{"num_hidden_layers": 9, "hidden_size": 256, "n_experts": 128, "experts_per_token": 6, "d_expert": 112, "d_shared_expert": 0, "hidden_act": "swiglu", "moe_layers": [1, 3, 5, 7], "router_score": "sigmoid", "normalize_top_k": true, "routed_scale": 2.5, "balance_loss": 0.000421, "balance_bias": true, "init_std_router": 0.0171, "lr_router": 0.0014, "num_attention_heads": 4, "num_key_value_heads": 4, "head_dim": 64, "vocab_size": 8192, "norm": "rmsnorm", "norm_place": "pre", "norm_eps": 1e-05, "positions": "rope", "rope_theta": 10000.0, "rope_fraction": 1.0, "qk_norm": false, "attn_scale": 0.125, "tie_word_embeddings": false, "parallel_block": false, "init": "normal", "init_std_qkv": 0.0382, "init_std_o": 0.0, "init_std_up": 0.0382, "init_std_down": 0.0, "optimizer": "adam_atan2", "learning_rate": 0.000783, "lr_mult_qkv": 0.5, "beta1": 0.9, "beta2": 0.98, "lr_head": 0.00549, "max_grad_norm": 1.0, "warmup_steps": 310, "schedule": "wsd", "decay_fraction": 1.0, "decay_shape": "linear", "final_lr_fraction": 0.0, "batch_tokens": 131072, "max_seq_len": 256, "doc_mask": false, "train_tokens": 1277000000, "max_steps": 9743, "dataset": "wikipedia_en"}
Below are experts of layer 3 (counted from 0) of a mixture-of-experts language model. Rows are named router (the router's row for the expert), gate (a neuron's input weights, with its number), up (a neuron's input weights, with its number), down (a neuron's output weights, with its number) and show model dimensions 0-127. Each number is 500 + 25 x the weight over its row's rms, rounded and kept within 0 to 999. Numbers have three digits each.
Before each expert's rows: "mostly gets" lists some tokens that are sent to it at least half of the time. This comes from a sample of Wikipedia text that the model never trained on.

# expert 83
mostly gets: " June", " March", " November", " September", " April", " October"
router:423505497515466463490495487520486500496515532497515486524490479516528490490515501510448503505570501479507526547476503455506476462538458438516432495515508504489525516441455494513495507502451486489515465493497500539506467541469514465519524482467508506486475511456485493504472519460560476475512513484515508503533532558509492513509459497483473492481543499486516494526520450491508534433499
gate0:459483511510465450499509508483529532541490488486483484486503473541485512588523551518518462472519501470484486492478509505553498474482526499471518519502512469494511474485510509509512539452510528500481512462497469475507495475515478473519520488476471517491466516505518511472484460501494482536496480511507531474498517441496505459477499459528524473465504494515447457479502467481488491480509
up0:506508500431489444525538488502487513500517549465513526512528488546525473529466544477520503498494535490500547525512507489553492500478527468499543467511487486522526480520516494506477501475464510491530515487530477502496498516508488537512476469501503519502466534471492495502503508443511527482523519454500494512524471551515479463477520501488443539483446493529484440464467478528515470476443
down0:519483519468530522481479524503480540463458560513489489520485515508509494568492500458506535531499527506496523448481489515498509533493517543491470518466535481485502434470517461469494466476502507475493480476510510473489498511495491475525496486522456491505468509487476488492478449508513535537482498520510468494492498540509493468511510515519496528529498492499503460498520532493485514466496
gate1:470507501514518476461546463553517521489491503508471508495480535527500522479513457489495487491494471526492509538453506507522539509476486502478496505486483495518496496510520524501517492508538530526501525505479483512470489497509538495485511527445503520519492496486491481485517474512494522469479501469499519478531521511524510487498500557486470499541501547481475477460478520494540516462506
up1:541469511460489498482471508454490514512537458468503522524535473537484532517498473505496524474518470513463473497504510502512477492494485493489503498474494501465523480516525510497509540511536503500514506451532507477507479521462505505505513472513523501468464503522488518528515506520510508543454477517495521500509453512472463528515515491521499527494499491530517519473529504508520530478472
down1:522484500488507540476478460499497514526503469512474443529544523522506503499492522579510500477496498483480506561473484535497529522515499488482541550500432493501537509503536502479529539531471478505503518498438532498516515535488481483525502499520501486510527478524522507538483514547485528486497480505532480516484552479526515456515518443512518493537531524529501509477497517508545481486518
gate2:505528476441509501496552487459513494479512530520537496497505513513474481503476551452478502487477494536499444490518490473487510485456482496517494513486506447455471513446470577487506523484508555536506486496533492477524505462480505517479495469513522507508486531498479492489509509490492449514507500492518485523502479513494491497506499472550496515455510532503490490494487560486516491481492
up2:498494505485496512533502525491467514540484499448495470503539494451489498507476503493479489483487507495486497506525561558512486492468454515483495477511554489499478506494528525509516472497511472452538485520517523528449488489494448522494478475525523524482463469500479461493528528468492539499463514477491529492526491491526491473473522488498481521473499516468499492467504503498531474507519
down2:506539542506499485520514501554524528488480495502514475502464487519498492490480475498504526493518496542505506448455503514458489518502508484485469518542488494479525491487483493456472486499452518554509490521517484499457499498483471460467455477516438530544483554514501532482489513509517468518482485500515470486479518505493466465526531484443544524516490512532538494520516492483485462488491
gate3:478560521499523519462495519489488508464474495462484491496466488539457487524500473502471465448484513517532510508487507518481442486472532472487478518514521483511497528536463486491504506474488534532471517491524497538522506515450517522466488546498488501472499552464444488525502536513523466485527483520505483510554481522502471467508468510454492454529525554465481465507565496477515535527528
up3:492523457471541474528496483496495487506513497480484535464481558475485500481550510471514507501508503523542477494508502484453542527465532558511534484484522501503496486491518526522534507477481477537510504520480468488478460492577470495508491499559494519499521489514489461450499460502457496496532513480470519501483508474497516515475516433495511510483498472480507468514459467514476456479543
down3:513509537504488516507511498477473533516528481498522487516461534535516488486501454457523495496501513525499499529499463468488520493495544499518486493451463525519490508494478508487497549516475473484492532462501501485465519549500530493503456507492535482466536521512495497489523476449461528512463569510519428498492478471501512479489475452465489481483528456529481488525504476531496527532479
gate4:507484539508454500517488509473482496515490524462515519500487492484487441489546481528469481521512532503527475532509462511498475484556509521476472504498484533504478462463534518451460492470461507488461513504453495548495505485565502496473485491527512513522484511453459535556492493511516507491484475479487545529511514517535477508503512552509514533524515524482537551487463459517498533504539
up4:496511488490513506542487535473488512494489468490501513517458530524512502506502522503534476497471476519510489512518540503458535520460502489501487544471445496514500526501514446507481516515490496480484531518501437497490485470557469509519504532506562546492461500478459487481483530480499566471475489522557492481431457480497474511493483519459539545463495523487511477471516523505514519506496
down4:453496520492468454518497542512492524553480507492488498482499478466516445471508518529499501489502515524480509437505508502480495468499483502493484446482513456508483507535426490505536512478540479504477492527492512494423518487543516506478528490512475480499518537437483564507481509514509440458521502493520478521517520484457507469531512509456495484469460506512463506531465503477527472464464
gate5:527447492460475503528484503495472537484496509518510483485530515519523510496514478530534478526521542527506487508502477485495509517536514533463500445484529476544530526533455522506502525490463497495525495519473492502468524420498457522474492493539478501486508493514499532465484506510481543466524507521457537496481473505492487537487524480459550503505505503529523535470480521569501487535529
up5:536491425491483489488529520481505489506499497505532537524529492502531510486476517519549461463519510469511468492537518520478525499514482484476489520505502458506513512509495448516541478490482515472501477532486502551501511452511514465465482487532553509473472478538500514469484489465514498548499522478484509528493513550486469527559499514492496475473519471552515520465534514504544466514464
down5:481478514473515480511470490519453507465507526522518520547549532457505514474524508495498479470482509494519495529466477519566515450498529519545417500538523476509507507526538520494495514486483477470493503490507504481532510475530470446519438509496492537520517488551467500495530506533503501492526526498487515504504511509522523483515509501528501515493463549538506516499486529493461478493491
gate6:522508486507511524532472489484483504464479447472533519492495466506559540510522521454485492512511475494500501513496454493504490493494478486491516503563491479470504497505502448515471509482505519503477446529508451501510462483499503488534472548496455511454504489510481521517542532509501455510566485520565524455485476510487511444497493460483526498502517456499495487499478536499475510496469
up6:464520499503506548474488509497497467544441469479490489565458521532512476526523539497477485504492465519486471508516505514515483493510500453506499498490529523487482526467513524452516483526421488509495532546458515507561511500521455477508486466545465498498501495536460533487460508481492432518525489471498495547472519481486497528496538491516500490497512520492460494495475511498459504516458
down6:556522490482508522537509508495509492474514512528541507504485508456539504500487492461483497497500563509530507546471541518491549478505485508546505474503497489512461531522506468501510472456475510525445498527517507473443493489506525487485507510492471487513477523506501513484509493457488513492537538516520479486497488515506539528503473505475508478506450513490484458521551498503525500538466
gate7:467491522513494485431499487480478535507457473504481474521493479513462501504542495448529517466462493507463538502470481515499494531501516500537509532504497470468474487474517530445536482501479474454486460484521510479475497508440495493467483527517494523524444515458506486553466473489525509507504529484469530526533490516477526502514500452481478529496503527461462534501500495480549542465495
up7:481465510503506449477515512506507508514500514540497486525488536501530477506529442500494508454496494539482485502471494503514498513488497495513525519505493506483468507459550504476502446495473522476516488479503516468453468536566502512514507436469444506507506516485494491506466523521484439502474483485485460522466479535489460472531487504476472538501501499512506486510518552489478484477472
down7:451500514459530533475519487494492517533504497472539475503487499507492498505521505473500501504508480479548503474486484521568498520505473435507470496542516468485501499504486507505517496484513489498507493507536572473525520540482519466490489470493526478522536497495483533486488479478477534481473512553474488490453515497501565501519564499501483509506497530519489483534528444502486513489550
gate8:446473499465491494497457496556489475511524535499528511490527474554509510479498461521549492528533481486532508527497491509538499521501528558522493507477507489489500510535465501508471473496479506552473467508511478492467519483468506450471533477494488494458506464522539501480490555518526490471521532517517487482480455536490499503508496539508510454477496501478506511551494489563475493486488
up8:516525521510489513495447552523511518488474451475418467502496494501526524511476484500510507516540473493501502512517537514476459489517517513447494490487534514497462479526520454481506483487464484522479487481472491546502505497507480532497482475475484487461504500503534500490501491540474463523531526493488449485537509523487469522508504540444470465507508568497461529507526517548503509513478
down8:516500524463514484499530519504543530437510545540556516517499520512486452511493555534490446517551496486508471490457526512511515522473453500486471491460475492537513522519487496512517517516514450514498490474503483531521485487516491484464513491472513501492536485530520466556489499500478481489503504498509475527504505507487478502536488500474478511493483538480495526472512462489525477474521
gate9:505521505518515498536540502499480540532487445500503525492485478443505519485495516522520502481490470451545489499499524494509511496506480480442521459532512490526518472485511460491504478481497471502512504466516521453526510500470538461534490526519510535465533519527451469539491507517482489506498478542483484550482507474495447472491507450455453502513518545484501502523507478522535473487507
up9:455459478514508547502498482482499442502502487532541533453514525496508541499507487503475487481515506538477454506514479529476534493516535503540446511470508524508513516549519539510510494519467474482507484500452504483486503497537510492513496478502509454532472464501549460491517460469441550482468520528481519520480459448473501473564500469506500538464501473517470517507483497493477497498494
down9:508471479492454494547498511490527490542478512498497536495447448470501515489497534555496480509532524464506513492516500487524448461522476530499468469505474562500444489506523484468531503482460507488470501494559494546497460497474493518503542484464485475464482548464507501476476465473496510545501447513463498513504550477494473551531527503503529499495499495520520492515486510517541530498537
gate10:495499488523471525525488500539487517489512491519457497486455474469473480458496542499496494504505554490519457527495495525504529492532462501474530506505543483502477535493534537478486490494465451485460496505526500495435520510538546481514502447512537516499513518497510504505485487523497526509501451503507510480441472456514511513502517494507474496490534520498518508542480488461516522473513
up10:509462479518476474502542499505506484503488518515506497491486485464470490498444491504518516498524510461519521491482531452502480496543433462445472474511505530503476512500455469512518513465455500503456492502530469541461484504506477496496511498524489512493464519549529478490508506507482456503510494503522502524523543504523487457527525487535525476497515543462503498430500421458516461524534
down10:550511514509467522489510512490530527504499512524542570509452461531492518475507568531495496498524469473522532533484505488513520555502514487453484448511513505534490490510522494526531508528482486480488462442489502532518511520492459433498512486474487506436451488545516461492542474486508480492503503527462462511483502454454540500518502494492442495515502515467537540490497480514497478487485
gate11:507507467534491497493513487495478531490494505496525518508531514539511520496529471507518475538509501478522458467503513500491512493555510521497465495485498493516510474510511511500509523500499505451512500462484479557491485481539483514540506528499508516501498519491472515522467478537466499506451463462544497572487468518483495501517499440507448443464521531464510500509501476492460531520503
up11:452473478530505488500500504478502458533512472490493542545510528528479448486527519529532482515545507517500497468528511446507526507501481499474482546524512513527485526511477559512519503506514496514504459474470489482482517481513516488525507500488462542501487497494461475490460529534510495482475451502489544497515492513480469468490492484500501512515511511504470523498507518475500511521529
down11:483494509490505482505527494491509559517545508528490502500517515495499530469516530498532505440536523480517520533472426478536496467485497533458451509477495506487474513539484547514478483532506521454462513517475528486503502507484501515510493477502482515494499508441511459519507504450460492523425474552526511512479484521509505507539540474486487511481471452508509539484499467489498479481496
gate12:501518534493504547484471511537503516535502476539511491481524465499528487487544535512458490498514503504493498517519496526497486486494504510532451487493496515508506528478472515504508503494457490488495464490490467532462515470507455453497498475494481478461519525499497498491487509485479487518542519526462527538498534486538517515528470502508510515487502511460486515491469518503527482495514
up12:490492510515477506529532482474471502472525516505491525467492479489487506504518528513484503491500527526491445525492491486503530474484452520519492497477478495506467508482523514485500502512486479517544527528543503487519504465513500499494528498462444501519495528491492556469495492467458486519482470501549494496498460469490476550533499471504504504514489517472484525508505556490484513526488
down12:499508503551510487496509499527492533531517489547477459477522488501562519478513464496477499507476470523468504552530512471512481485504503516531473549434502506498476476532531536473508565482476467506522457498496512524487452523478516507474496488511468513501468514480494497481476505486465516512543507465463507501504516496506536498495474498482526501502484509493464521505470525494493488506468
gate13:489517430501475526473507476481527503539495449507516516520509470459509535521558497471420466502458519501483477462524497513544465497496457539535501537515476513510511536495517481513509518477510479487490514503545466490483509515456493497452522496499515504492483505460511473549494502495485473516483539477512503474496486487485459493496509521506490488487529531477460496527530547490496499484488
up13:490528509520485488469516506528515499487478520532460500462529528520548513492481457513498505533515529471442478464529480511491488504501509515502490498504501488467507465466551523476501529520476514503501510477480536502537518491518497495519541461456492493494544523497509460483531504490539526509518482515492500518514492475474485485459506478465509520528508480505512505525482476556554542497544
down13:487481487505493457521454465494486494506505495510478465507519479475526504518509513535491500532526486463460507548488481487516516482478495523485521512489521491504518490461591512501490481556493515548511480494506507516497493490533527515521477432495488493485522509519554453505501491539499516481497503496497486493505511484513512528529499492517492502506467498520549484446466493516562515519482
gate14:506449493506472471505473555512495511434481490503539486473510479474497484492486456464485477500507487515486486492493476488492457495459522508521521488502511456437484483453484524479468496462498515522464509448544485454492470534508509487514497526429472536487473509490551492495536501501549479498540500504506488486531488505497503479502487486575485416507472546496448479509492528495530536501500
up14:490480515536478551465533477512480474509472509516503526493523485473479559485514504510482499510443476535491542465541477486496558487479495497528527485524510502492508495512498515492484524529503540474501551465474525491509480499512491516462514522527533520469545500492494466464516553503537551486501500502510519475529461463505501493464515493454515494497485523517471518522506522501521539489468
down14:497525530470523484486503461501464539500469481516493516513470512529551515523517495461563544504504490487479499483530505466484505499519508480496505503511495554515498485466480483546527495538550461538527476507499495509532472560493540474475481485542494453500495450502453522461505475502469497486475525488542496546494461518475468478499472545506503496489526451489503507554521499466495503506483
gate15:493494480510513532517505503514460497475471460480533497471473480477554544525516489498511490479489457498493469491511492499453461475499501498507456460526449437488513521514463488539507543476483495500511528522492506478526476455487488506472481522514542524454521508533458506547528507494539530515511522490526495485473520473601551495494473509488506493494467487499486496491502508506508501484545
up15:474480469491507512504494509485453487461478561501498484506506523453538498511474471537512499486477486482476501499465508467518504511506536494454490485506504477510539540515441450537495486515476508515488521522484526487510471506490480477493490515541551484554554481517524520429497497466472496508520516500533466524504466523535506463496517493475515493537463481557458508543493502514545496460503
down15:506560518530505508481493524485459516519537447487496500481551502491489470480496434513508487485460529512509550519501495491516469502527478494482482507481482522523495466523532525500449477494480517464511496478497501492496490483541455479452484487458502482463524486536491504447506535508515479478515486478553510483512486478495473511488503461507534504482481477495518519485505540539478488458422
gate16:519501494508544519512495533480485469568483480470508496532477452455465510484527530467492493539514475495500518507455505477518494495476430533505451528498505544527508516504512467494488522528478477534477495490514477563471498492502491496497521525510521518515495467497512498489494483470489527518506507494487533524500527509521509535514472543514507494504552509482515506572503498458499495523532
up16:530542540467492500509543510513483511502491482467524509546480489515486523465521493508488528495483448475510441421519470526535511479491465530510513496516488497527488514467518509531494559484526500490505494487492469522479486483503514465505488529514527518457494491488496520572502471512495505501501476494468491486508536518460518534511503579460522448497529503508520515556502438460493519480503
down16:537508547489465519522505521470529495529545495526522488482498487518457515473479531484469541497504515481490510492479518533502522486507532513450485473489506497499513541500483515557487499510494483531495484442534501490517516466528436447493453510543490454463494459472480474511496467498527529472455444512496468523484455482470508504510498471464513536500501501520508472510493501489503495534512
gate17:510468478509503486498509518480491475488479504478517533507488502501477457537515535480495534465508547518446483520482521489496511472487552499549473488506506534503538502535515489515492477465495491446519501495521504481495503473519496524477495517519482508530492522503522496525496517510510481585484516476550500495446545478495524477510481453513499511515514489453498496497486489527471487521543
up17:496521508526508495435480514523475492489567500476499509506487504489495507552447498490489461463474457508452486470521478465496482489480462491507513452528479514463541450504535463499493473462497495439484513482477502483482514502534476496496513481450507487507522503476471518511518483554478472488529472484527489496549508498487464511526493492535504423520489504479483490497534547529513515521474
down17:495455498471493498502517476473514529476464479507514492491459452483530504541523475466498522455468469484472483469539483528505500494508522474501490528503490473460522457470505511506507522502550542527518519537503522468485531479501460495495484499494461507452500491470505500501522525479473457489533435519481501506467510470492511470507474523482498463507451504496486558500445520484503532531516
gate18:515481501523512501513508507492534502505539510503471539518525526483531506480489517495487525525502499454536516479482536514540483485513437529479498487463507503530536474529476551519518462467541517551505539508472496533545478482454537508467537507475486506504513510490496480494510535460504465499471489502508490534492504505494487514480510467541553486529550498508496508520486484493454496452507
up18:502497463516482494483521492486471463528483505499493503478516502560514482499538527517483530530475504526483513527488510474519523515512480520476489520516483506514500479478488489517478567516510479534483554519450500521519502496498481555505525464509458528500533516494437508553486526498483490502558491524514505493491548504516468502468482525491511506509538478507520520537470502576505494525498
down18:505483499532491513484511511518525494479521521491534502463476479513521474447518566484490459530532503433505465462496473492528495544549511508509526493500527541529460515495529520476526529529509481518444523530487527533502527501483511492506463473480546544453459510463510503479510473482550511516487491553524483468512497479532524503554520524460519482530476517497512509511504549464474511486488
gate19:493499517535502545500524537540507537527505471498523523570506516529468520493517465537493469495481521529523499526473512493499453534524495499484521481465495480500487512528474506481492489502452545519495540480507516503502492501500502486505477529515537454494487476511485528486484528467481511501523538506469481493497480535451451483439533559463484507483491507493533468508522494516533488527463
up19:505534511493488572482469540536527514502517491491479510513529485469502476530518509536481521491480507484544449493520501515487514515472537510464526506516470507511488510490477463545489465472542483480499522510542481498491510484461502452450499541493459468487487492485540509541488468511487551537486513478528493494506489435467490491533493494471515461486484508487515482532522517475461479481514
down19:521467508507500505505466493489497498538559499525508462482529453483446480463491519485481505493536513520488457494540559487530494528511470495506484493466451538497494520542484466520478510439525490504496471482503513468521515508493525487498512489460502516520512499454480479483460485514513470517478474497535516493492517506499441482518505500543490498515446507477536493486486453486491487473518
gate20:498518483478477545498507513524507466503551499509484516533514523501532491511492481492541479469446541512490477516500522492500498528491517463532565465508496486453498510515491549506520500477417566501490478486499484472504448531487525513507510520491509508478560543525504448476534515522483506513519494496465493449495485457502454512515516507517497524529527484521502502474509535493480524468469
up20:516502528485495494525491486545488449525494466496480490478487464549480487486554481479478505516488483533535492508511465477466490501515463519457513487521483483458511458499515507509503480524507507487488508549515499476497475466462511524518529508464508517524498502467491512530486491542494527475473455476504544503458507506482527518516493473455515484513504491504537501533440487497517492537491
down20:500509525518534490508511479502482494519539484489533525517528509508525496499483567481468512488514490474530510504521496486522482500503523506514484519529494484505520470497505489492476519485474470502518464516472515491505503545487524511549451471495523491496511516513482481507496452483498547507480508517508523500507529525500464510475473521485529505485518532543522488566501472469559510468490
gate21:455476485544520507520513435510473467535462508470506487510477446498518513472486475489489493467465577483498498497494523482513505521509489500474528492516488431485467473529538518527486467520501507519454516508491483435501514547544503452529512531503482480539523467443483511468485491492469475495488532514522456509503494477495506491490472471473507500500499518531463505481523499503507536526469
up21:512522492468477543468463518488481494475473451513546497548506494483509479497493484449478517488477495508548549529499478541520504465513530480509479493527457494468522500473525510501485481500524501472498492481520512523501524482449527517481530527462497494479490466512495507514456508522511470512531509488523525498492491540508492523448491529488500438491497516477537523491455498465501502507525
down21:487480489540506530529462510487508547511520489485506509492553523488482546485516530496498478545504500491492539488484484480502504518519480517472507541477482470475488486510532485518518511521511473535518433502517488498507488536479524510528509540502517543479490495458460478499530487534475482524509481491502534499511491513498458508499547479519525495548465527468509458463486494507508512478486
gate22:454535515544518434503459510520469484512504502463493504544474522505535526474527459513474479505512476516512484496523535491530504483537502497507505530522520460483492488515498486488527498486496503514505506475477485498512490499514518461495496556492453519509463512470473468540470480477507492504515545480496490516537551500493502497488474520492477507502543508491482481488483531533533554468501
up22:551507520487549523484467496470482521517500511531500502509465468498467486541514543488509511527487510509444485498489528498487468498511477493526505491503508509503475461511469554515501530559516504494515490504469515507495486510449498508466523473522481496508481500463535533526524466507467482485505487491516504517509511477534503479470481475518539475492478459519490486456495506493473542515520
down22:493540505495500447521474474476500476503480504518478474492458485517498536527487537530508492482472515489468484538490528440498499505484493532536508500510495501458527469538514447531514492501489505493490478486533485518522485437500503532493477540530493485479502527516498458470490500525456524452465453463520498491507491468485473488486448492531491513516492558480530513515488496494479508485526
gate23:490492491502512537489479517511506454479508510525467524471462497497512503488488523505475479536499522450482488471493514506521454496522475506524476493483491473478527459527492499536469511496441466521478519496531495509563496541522467470485516473431492470503482484529485482466502507493506479485534527461474532488486545512535545504470493527512510499465548522467484503473508499501486478488530
up23:543479491450494485544508538491471529473515497512525515454474475465536482526473523463464492501483474491504539574496479502500499494473515516542497428488485500493492503523552488543499484485462510496525547532532509504517486478475518499464459502490546504535506493525479474464503468462480535539447506481517501490456465517489531517545474467481452551489542475495529455497494488497448454480473
down23:478518494551516497485485490442525550459458506528522484485469485509524533459485461491445486488520515569474465486488501462536463531531539502503513545551500492476499494470549489512477491576507504463520488472470514482502509498495481533466499490517515514534535526490494446447493509454463508513500506506514485506517512500466517466493449510463492514531491474478522535491505498495494470484507
gate24:471482478451470513543508505487480518472534508508528458555510516499510456490463501495441512493485524495469524518480460507450472489539531531505519467497476498457472450467493493459486486473490503518524495486472513479475494507527484525553486511441439506466471487471518532479535514502512485483505528464527485543527498495503490531501454534510451490478493519483487482516526486481473495491466
up24:540499473487506464485487507495465551517491501496493483555538482470489534502488496513478464569498515537498531537471500522482472478503529491503517518508485487483465485492494536520477576452531523467497506482487522483515524514530491481496536506452523492511456494470504457521525483493486534499511506492505519551485496476452476512484495516496484479509449536474522496529499521521516510490485
down24:511504524516533486519482543488509516494496511547510489514491520491505469493489537498510486534504538456528471466473513528491522514483503487430520503537502498551499468472491508476485497499509496544484451502446541476503564521531491481501551540471459524467517513511529523473537496521512519468515512468514487485498538493454496514517481516503474490521544482515458469512486471485533484464450
gate25:506508510552521508523496492496527467505504502487532504472486547540490507518510492461480481512501487493493504529490433480548505504464495457500516520507497513508465499531478519501516457545451543524503496481501518521525547448506500458481517461485430552498533469491490471477491499532495484483490489482526503480504483505518503501516485483481511533510513496484448521452488496528516514490524
up25:498506510514499500508524535464531534505512477461500544526523523514483524508488517415511532567489505460476492473505505468535444520503516525514478524503555531495474534487489478514481489485538522499446452515543496482569463537526505516535476505483455485492515517511480503452526519478508486545469502496529490530500510530516530475502484495511534497483442497483498458464505482520536516486519
down25:514505495434524500494453468529503488500488473530527508528493488496510488548479517490522482531460495502539494487554483510441500506490482575476522520481480504533519472486477530452518505511525505483467515514507465469480483508438503488509500487498527462534506481480510507435507480516507536513480513498500511500477501519475492454521457536519514493453448523471482507524520499461460488509487
gate26:517526520512531551553495548472496491508491571469492477524513453551497484493515529500506494517558511517504531536521524486494505517489524508520564528511512505461495521521545475500535514514484520506447460538521482484512520437489495498449481503475510504492507513497525496488479496487467501470493551533470517494530494526502484500467508508500472503453474540521478515517476520486519503495486
up26:489475488524480492525502488527504470506489500472493539504488487490474511541523491474492477458515491504527510472546486512565504516487488466499497459482479510519462508488524475461496515506460499465508517511535489528487479471532519535501499498433513483462499505479535523487502493490502499516481479543487515485513522542536489520544495522494484475475545546446487517500500525530504427475494
down26:561519431485484449524501456485525524521475501477502485542460500507488486526486485561528512464500485490493467539500477496499512505505479503448502489486466462508479511513512467480452462508504452492501509500456509498537499542449517556531489512478472525476482532514532467455494466466510470508511493521522528491491503522504510465457549477522492521491512494470522518485514500491502481491469
gate27:540488504520495530504461462493479472488559481523544513479509541496424485543480494509489531519535562485461475494497477552507483526514465481514465477488522492494506530527501547443464455515539464507493481514490463505507493524469478510536499471478501508510499539489454496451509530491513534527463520505479539501513516503521500519453494514511509505507556537531490506460474498523503514475528
up27:450504520466502512473472482513522533525487463480467453492475523489491515505507483515495523520458453504492540533521498506506510458508498494450465541485487485505498520531518490500468511541499484497497482511510529499457501499456574489511447488481496507507519472479525480543466467514463478523515506512447519504519552473532507498517529522435504496500465487470487492533483480507475506465452
down27:505502472539507475512484481487523517480509463528461478512486481524508493504522553526448484542513516489524480485499482490505500511474481513543474543505496556476480476491518503519516510534534526478547519481516504451527515496496513451527505458486498514505450510483482503503500555508478522490470475495487497527482540489518495511547491497486467528501465534483522519459522506489505480518505
gate28:497528461513513456437528507509502505506467503485496507487471517487533495533530506494489500502516491486490560580497526508544513497504460520485524472527510497494510511503445496525471524473484483548511538514495496480464494555535470482485480549510480483475497525552491511493464504468512438440497532477509470497493549485489503470508505516502487527524479530520514513452493503487479472525490
up28:510518468516515502450523507495510511509507490433525526549509565469478455469522542470487474493411487523487495495538518512521501497489469487541521485509523473528477506522493484495471486523477498483528509518507488553484514510460509505459505513475454530491470535511489552510510514462499473473498491481468508487534467506459543499513502528488497550487511481493506496504505484517537472429462
down28:523524541508536506527521525489581487528512531489517514489508479528511532444437480480495499488516516486510474496488495516497512495508469514505491499489502492513458550466508545520447525500480524495547501475524491479494515487511505458497518484493481480526501590481514520520508506453512450482481537528464487441537536496512516507511527492498478517518481517454506474485511511535501507501490
gate29:510516509452497551451451497521525489505483510498452486570506464464457474486470555487471532502444512500510471500504509526529485488482523508520507518462478499502517533499487500495491539538513511502456543485493495499482477490515525512473509511471517518494489515453560516490534508508519483498511529535487531488484513511521483494472491529458521445467543528507468503449516481486422497466505
up29:534495533529475476469504507506506495473484524529462477480538516519497485526458474527493552495436504507498491506498517492525495501507502478500498496492489502497477481519453503493515478502481471474517459518491519407544481516502483487492517507398525510483536510525496512488490497528487524500503538512486560507520504533480489443483514510478499495502480503501475477483513481503468517476470
down29:542525459501498485517480488452528525504471461500529494464439491496513512498539526497506485498487536486437490560485477475539472485441470510485510518528454503517511516535453484462462505469504481452510499496519502467464516512518526494501490480476524528539520531483503538517485473526501504493487544494486502467525483473536487488483498530478498476518474476515503502480457515508531507455463
gate30:491474487520552516514493531508486471477529494584495462442490526464508523508536497492476531519537489500485502474493491519527495504513509499522483541488520490480484489504537494506502534554465495515449465532473479507556485455499508489533520485526481479476542471537425513513509528497506511490504501528524497483474540474511516461515491529501497515514501504488485492528503523492452479512541
up30:473480526494486488525542531489526518500485526478476452490516514473479516528484480492492526488521508500528522492479481513500487485508530475503507502493498500539483472492522482457488473484470521486485538528509505460441479465498490535481481518540530505491536490476518448488484500463497465514435497476548484497469509486533498442491536482477549520504536479480471484448484527465484457551538
down30:508530521452497468471479505507522484515486456481575535537471483461475510488529523497502484555490505452483521496510490495499533522542498495466535487491491508461494533503511533498512519518488448501496480476515536511517539488514476534494498518480508468503541541492485499465474481448530530495502525547514509469525529512523447525489513472459520510523484551501462482486493510487486542490508
gate31:469456492507511496505508533535512499483507502481482526540461475494518460471544484507501431464543538484521515492498502456461497471498450519505472471501521501496497451447476512516485441518458466480496515508489492489489461514470463506457452513480527511487445557499509488488504509508518536510463520500507515512515489508497549485511488531501490517494505544479514480444526497497487495492458
up31:485506500474548472501458517501501501499525509488443481506502502514476472510427566505499494502448487499463417459499475482496502488488495500507504533507489473490511444530456474507501501560528514495467479495490555546544541518501496477532509492496483535470483468509532508475504462490509480479486521525554517482544469511482453522516483495500487491505500505521521553519541523507509533507463
down31:430502487505543502485488501537548477534489512462488499511445498478504486494510499527541516467460505496476469479493505517517512487478461539502505464519498481501491485501529499444519554498493461500492488511525504499506544539502550502473548504477510497509502526517488508452547526502520484504486480512507483461534520467510440546502457521488501490481473480493492475542513516486512491513505
gate32:481487510482501523513472504501473511535489521521460465489490514477483480515535493463522483455525513535493518513496512480517508497485477471507489511533544482516493517501491497516486488509502501502451507525506509425487481544483492519462541492464553494490490502495528505576491512467502541498543489486498478539500503543511517484581479477520475516538476469497497493522510516579472517434494
up32:539505479480482537468494543507506512523470529524476540479535522487498506559566476483510471487525450518501473513451510527443511505518480478525495478531491458513501493535469500518515478463489483470463460516532495501514492519490509527520508499471562484485479483491533508542510485494446497490547534478515523497519541548473546529525503494478486507493505483443500528483511470521469494498478
down32:488543497496474482469523548494498514494526521486527501497488485521520500488515503509492466484475516496512500508503478485519491496529515486490448480500495454540496513485519491523474450458509498478510507471496512453524527487483444502467515499452479494480491524545529478500519474470498509494517497553489511511505469476500519470535479499525495523496487455544471487498489444515479560468494
gate33:523512504501454490468464542475513500499454501489473492512488553531510513539504503491528485534447493480455475514504507488502507482512536510570496479461492493525499502513522452508492503487473526495509466499504489402545489505489508503503504470524526492487555547500530474509519478476455442519483507498460517522494530509510480474494501455526521509481502480510495510516449532503529451491445
up33:520509534463451473493457525459537526514498513491505503505533488467530509520486546511471493500499495524517497471515508545471486488508473507517466461471500494512526495509506516490531532490527515530474531472473540478485483466489496546514515538495502459464485482541542516540556507513489502537497472530509509556496511525462485498519510502471545482456482539512516541475478534467517506483495
down33:488525459522474473524484477516524488513467487472485481510503510495515514509519450528480495478446483504461465526518482475513484508487499506535489488470459496530540510527498471468484464494503488504523496474459474467484474482491484506532488495506463509548505506519496480479475519486451482543475511443436492516472481513565544478506498491501475470508488501501483507497513527457582434522467